Weights of a small mixture-of-experts language model, trained from scratch on English Wikipedia: width 320.
Below are experts of layer 2 (counted from 0) of a mixture-of-experts language model. Rows are named router (the router's row for the expert), up (a neuron's input weights, with its number) and show model dimensions 0-159. Each number is 128 + 24 x the weight over its row's rms, rounded and kept within 0 to 255. Numbers have three digits each.
After each expert's rows: a language model's description of what the expert responds to. This comes from a sample of Wikipedia text that the model never trained on.

# expert 13
router:084156137138124138110061164161198128166173182119131135168142122138126146148143148138143125129121124113124141122151112136124117131094096161114167093049096143126143123089123136170139122129083127137098104106136127152140156118149155118156128149128126121132137115113127058128135115177135130164123154114153121125168125137100100126111112099133105152176081180135102102102112105110150115097116095119117144121141163120209117174158096106145145092179143089137122122137156111162122142166095101
up0:134144167150115117134081140182165145176152107141131133133163128161145132163150096144118126152166164149093092116157083113170084123113144165137135144093096093097102177120128127101082130123095107141148140126100119158121122092130154121124148150170097125157150139160140145127083130137099134132147155111090155082120127157134102147071130118098160120124168134093081092137135077106084142125112148145105134103101120158134117143130141137095162124114146128151096144100094104134107139136131107
up1:134129152146153119139101117167148112085150163128097141174122083097125138116165108122131187147080177106156165132129190149081146145116099095076098146119134145124140144109148152132139118099122122142164120154134143148165147138114138150129131178153141140133113160106107108093115099120128137149101094086123109100131152113143121156145069136160117133116131109131119190136139143135123128069140131126137158090104116082122142135149115123117125120123129110182172083113186093128094134153153121
up2:080116129113127155085118154125179127149147097185165109153164133135115134130145120156118111162142124116142134055156141124152123127139087113123086143126124101105134161137123167140110134118117152115140164156116100106107133163132105101113096130166167107118093132105172117157113144104164134113114147123152102132169122156114121122083135135118112106104108144118116115134156094121088157122166126127131131122144189121161130102123120191164129140122177150128158152127099111133098134176148123
up3:138165118127128133090111132135161129090154165125083101162185126114175118143154137157121132192097131119129124109137133132132132158158092128164104120087113120130154123138141134146144129176139115133105104134136162159152087097153130137110065104088126162131143149120095110112145139115096128130139091136076132131136104149138131100142137109157081148112123137111099091147167106127108108153073106191125095123126134097140154138141122157155101114114126113184122157139108117164181118156099138
up4:124155113132088132130096097118131140151148107127154135136145127173138159131117153129171155122110157141148079131123126172136146113115139108127139126097152150122140135148134136142104126139150134119133094110116105128126124132201133139135116084089131081111143131130115134101141113161161106188145133117154127123169176137114114154126147149124129154093142121127108087153121143140141126125086109102113133149104108093145116120165083116070129093143148107161144143154112127163154133123124158
It responds to: Word-final suffixes

# expert 5
router:100138140126139141136045157140132177135173137147138146132161131148133164112138127136123137135167135138148093103113120131152135107113133120127120098146126131096100145091163141120126109119096104095129149111122145172115160112157133096112128139137156126129113107123151104099112090169116144149107161101150125167086121113106100133090119183121132131165135130136101116131174103126102083100082111135078167116146135155196111135130123107125151118141160112147129109135123145149128178140098157
up0:119121146105108163182153111122106130138118126108124136123120115136150143106133091129155136113163149135175133110120123198132101138095147113097129120158134109101128186086132136114108115142098106094120150144157097120133158096106151102131148086114119089113122140132165138138128097126139118177115120140146089113068148132178119114134159197104173170135149106109120095101147124081137113152136111102098123109158117174147131109140146120118144089154155153115170089129143098155152128135101086
up1:153138136121099134104136147109109112149131150080123131140160136129117150143119144114128145119135152143144141116072166158178128129083153158102200102145099146127137156101144129122165113137085191132147123109128216126118136123114121148146138132139115065118081129107109129099117137116115144166093162144104154141165115114086116136119109129118114087113134143117146145136130103125108138134158093147119098123083116139142122111124162114096134106121179112137128157098123138130178141119129125
up2:114126106159136097097112140078092148143110116124137125109130131163139081092109137130144143123147139096100154151085131130118110121126100148085124084074131101119137137089113149104157141124181137119168136120073158123110145127173140125155119171112118130091145120125099109111120092140132123122154182111108139147147138137142091143161135208142132140117083149117128124112157150172106129181121133148146151129150115123151089122145100083130105122132121121069112160107137143114164096102132105
up3:141154127128105132095101136139133129070121125098106122186203111115141118138123085123123125144129110163149137161119108112115096166079120081144101105129115126106109111106109125100126083152137138138186142119150143121166150090141119134096129142107148155133153113142153163130167150140080111190122132142148123150111109154187129097144134088119084117191095152115077129126150146157116140139144117131115113109116133132142140128156091154115157125122144122110150122128125168152190105091111125
up4:111181118120126151082117113140113157104169149110142114131164138137138155121124118155141127115113138163154148119160120077130164144105091117111169136135118126125131104114072165133121112107136132134076150103077147146121143130140122136137104172153114118134110101139148108134117140157103135171193123143122116180122165143113134133164136141145119095125168092134085145143124086104116070155078134170107123134114163152124073139124133134118177110154154128158128162140127132157130129128127134
It responds to: Foreign name word-pieces

# expert 62
router:100137141107156131118050151204144190158174130136124135158135086096095156125138110119127156135131141114146148146117112104139133104095140128143143113127144148147140100129143101128151135128103113113103177101138128154134116122155136139084136154124129082151107118090132098104147143170141132112129142123129120114111091127128102120094112123146119130187084124152092098096110105128142107089089135112119157103131157155198120148132107100121147116124169104142149117161149141142139135144119149
up0:109160108150145149080134210116121150130124111133142123140151091097138135117134164127133144121117102211143117166134102118127111123133125110154129143160150141133162104143125172107093121146107113134151143113149163159091134109142136105085140105141121144167128115130148087129159162153110077127140128117128133169094137142101136122114101115128123137159165134125132134126133134143174138155098166123103125124121170124098185113174128156112141134102098180092146114120157143103147163129106137
up1:107124148143153152100119166090138129124126114151155145128131115104130112121119102136129121150120115130075165122121118142092142141194129104129139121177139118151097123157107142139114180093161139061132121149131142116136163145149134126138153114122135110108163150164136150134145159131117139076140159120105106129111121141134143086108126113112118125119130117113124065128138166139124135152104158135158081134150153123091121131141207132144119127107125133125176089131139130157105179118133139
up2:126115111127123127131159117105121089105114118149117149140117116129094115111116131151060108144160149121167094151103115085103131175124126137211132155099113113142137134129150145152140125099159073123161105159144118093141129118110175130142119136123101199126117144130101158165139145135084147137125120112151122142109116125113137106151146097108156130165120101087119085102109125111129132117102111071132135139126123147136166157130129149114070149132128121132110135114136123163138121158137087
up3:095170125096163164161121127116110222146142133167110124130121128177124112115093085156099141140170132120113158134143103115109120149106128122114158140132091109142144112096106169115154157117112138080177142109129122136158147133147119109136132088118140072120120129141136178145138101137111122176141139157125132208095153125100105146106129122113119115133149106109131159157082105126171087132099147111090157157149157117116125127121171057146147093138165135097119123100149113141111140130137128
up4:100151166113072123129071128208110160116136132155112133148099176164142121115102123107097127097106163134133114144107108156127112164132128122133164104128162142134114108120155151122125107123147143152104144128130089135127120172148137141142115102117120141151120148119100152155128111137128147172110167106124082127078144104104122135094164112148124088140108163179105145132147118055126114143095115111146173099140122133142153161142102115114136093156180092099143107131150129102154098152144122
It responds to: Word-final pieces

# expert 16
router:085156150129128133134049140159143203149201151105111160118128121119089120124121112146094116122151121115161132148125095141142143109121124140145157086132115155135155128126131121138132124110068134134103174081141147189103106127110126120145145117109116111151117124109126114092124092158099129153095147130146111158120143128103103136086115157090115113198118138133111125121112118137127088108085125163085165108122170138193128154125115099141148113116150140174102138113129158137113156163117157
up0:105112153135099120100123149109121118132113100102108117189143078160098141157126156101116122136151153104093112105129111127132130114096160109133187116165143108101112140162140100150156147151132160121084138129114092127155099138182144140112125119103130118102125131140129124133134125173107111128106105111060134100196112128143106106107069135145119169133120139113154157109126132123163131101101148136161126091112136139080159175153112127118143098096123147104142171145105141127140141159140127
up1:118153114102133100099119145122119144140066131120133093098095140126107115161155120122138102103128141123120134084135152083132113123129087115088116135122132139109118086133162145112080110118154148128115131079175119137169094177114177128099161172153125123143131106120172111113116138091116143105107126146109121093111103157115139105092139169114134113125152110120114139129107134151150139135107129145132188136116127155156087116114121133152141109106134127106114125111170137079161093152118093
up2:049128156133138134143112125162137204120165137117131145102140132107102122078131136143112172127108137107128179155133101140145129120136153116137132122146137121116149110142119145114121092082093148100133155086121172163107128126163127093142142146128144152148096077107119148160143140139149132144110093141098122154106144113132096148099116077105122099137124104125166188118108195123132086105106112169115146082135145135158139115124131079101163113141134139114136128104134152113107143113130153
up3:127168166134123096148104121131118182138155116151147153115135163143121203122129150141123095102122132103127145087117129143112136126128122125117157120151162167151114097144099126113107146142101120114120135089149088180144119123119113104126158131125127131182100121133187154093084123120129133116127139083156168128116179138144109160116130143116138118146098146102122130149133156126105095143122125145128146150140096157133129102121143154148176084113137105156160119101149169109120134130107141
up4:139090128143135092139115128100175112135175112091121112171079087150094143153145088090108079135114137084134095104159121120113118143137143083156144093114110131130145141123135141119115131172103102167136145098126142142079117148108082121147140080126127089163155165160120106119111181179116113111143118130130128126137136101117103135098098098119147102118119161154149095106116155123155165116134122128140108125169123092132113129140154191133135114081148129140123163126105153123180129138124150
It responds to: Mid-word name pieces

# expert 48
router:100101102168114163121108171114136174160126173147105148158153171101116106130109089096108101140115167131113096147119096166155172108080135125109110095128099150129108129121123140130137108117116096166148150105102151130104087134099142149133145182140141139114103117142138137087144068152108147126087134106143116153129138145096117073128118112104103124122114109175112110147161124123154115132123126140131153121164115149160095159141131113107149118095107187144105118156104128142106149112138124
up0:162103137114106180092112196114157087180078138181149146098110106122084125108125155131144103145084144104111102117157124103139141137134097123150179091122136162119143117165155142110159134157151115132148122091125157122111117092103187080103154108105168124087122148117088105138149106114168125101118131121091109131119148125085104123132140108109127153126115140134110127128090147111123152134126096129086120143086112141138156142120134119133077147131113134137122119153092138140114106122098122
up1:143127164186144120137101115155127139089093146164159107158131154150115148108121182128109079175110145112143132126150134116107144158144142150122143129142153128113162142084155116134129139128136145171144159115122077130128095149139132153142152106170144165130128132131125139104097129149104166137124119143090136112112104133136148095103089104118111149171146140126130096149176102174096179108121144072126154131145141100145128184121152102151160127149148102123117136167109135110076135139148133
up2:111162115136150189114122135139074118126161125186135122140138081131126120094130127143096124151139142132117126111131087106096162108125166141175162132141111078177102103117130132148136121146112085135161147075105098138127151109094112137141114133121142104107161113105132146144101136166177110127127137133132114160143104105097177131117121112104120131144130122130146110148114179140159094112137148076095122155158116141156120144122132123132080154118105111131080137136131113113096174129142169
up3:097136140130155094127096135143098128117109051127143147112138122115122131147116135153155143135106137146110123132115132127141090117118143107121125096112109134120158120120084109100123137139086153118185156142134116176091121149130199141078129187144095125149131128163095132130165121081109133131126151140131098105109129121153113141118130116105118113110141090112149112147177144107126103131121136137143151132054128148149084138095113106093101082163127129114132095107103148142131128093131104
up4:142110141156130115125131117081119102130161163132125160164150168116140140135132098145126133157157113133103169114154126144178161103165100100112111091105077111131092122144151112100164117074122110162143150097107122120100145161129124135115118146091162137128110114142104118124151089128136157125119108117139169101138138144114152131113143126124075143149111102144079148191118146133122163126125147149142130133112118155136072091156160146135119149143149142101143076160085152107139135144124115
It responds to: Common nouns after the

# expert 46
router:106119108149117135151089140154156151162158164155100123161156111158116108138107109114129138143116107096155122119091095161164150102100138099093116130113119159125176118136148125134136134164094117057149127096070161119121129153135140115122155157119157090100105106125078145115118107147121126159101149117138074177154104164118097128088108162133111096142083153135146134131179124122125105127096092131102165133177144125164127150164087147102145115128150149149094130159081142153118156134125142
up0:117133088127116132092117102122148172125140122130098146144102095109114137151138092105071128130096091144112093125142102116113126103083143114115113160178136127131116177129130133129113103156167120124069164110115143113115141180113095132152157115083130149120113108120080113135150139134132140104116135134162096143140131127162148167127133152168138104135137125146093144133128102134168131135111137105136129136131123109158125158100157124170141130136146142106116161190085141129133131142158141
up1:119146086129120102149137114124148142138141162086082115130123117131166154182153119185130129134104088116132132125123137123149115134134155110148141134117116115134138123139119121121104125119157158099116148104128160105141108133109133109126182151130134134136094115115078153124136149105146132079136112159149099142118110154122152104071104142083144129087177110129130143140068118122145097093131079102132149139136130169150137142117143133114204124126136103180114162123108092172148130157113069
up2:123157131134129129150126174130089144148113135134099142218146133130145137133074128140104103154114172123159140130121164101130161131153157118120154109129114118120131111144130113156124123134104120106063131110120117117164158096102137110153131129138132106111139091144126128142153106160102185105169125167155134132097125139123142106108172138139122108117107117119148114144113152125117141110140139163144141102145170141095109145167130145122168135113124163143132146194123138152110081162124124
up3:144106107120130079114139143165176115146117139111124084134141105156111125109140125091127175154120107118149132123143098157151136134141110116107119123161147149096160118092155192132214128127142105112107100133137119134137155132129132138105093161145144149094154122118133082109143140126121105098127130118113121115130131137115146145092076147150126117166142139114111164107164113145128114071093084142095108088169093113114157097120140175126106140138100103134128143158120163108120130140131163
up4:086134128117147106135086176140134126158143118147102133118154121115136130115093101121098112091140142137144110194143099094111116167144085121111153107107124161133106117115079152157134156157121130134131135138086136132081110145135094183125133121104138165161098137139124126078128115159119064133138126142140117133123143152148091089112139117143129109091076149191131099097157094112112153136129147184119112156069161128122133077109093150109154119121125102108096134065146157138140168148128105
It responds to: Role nouns and verbs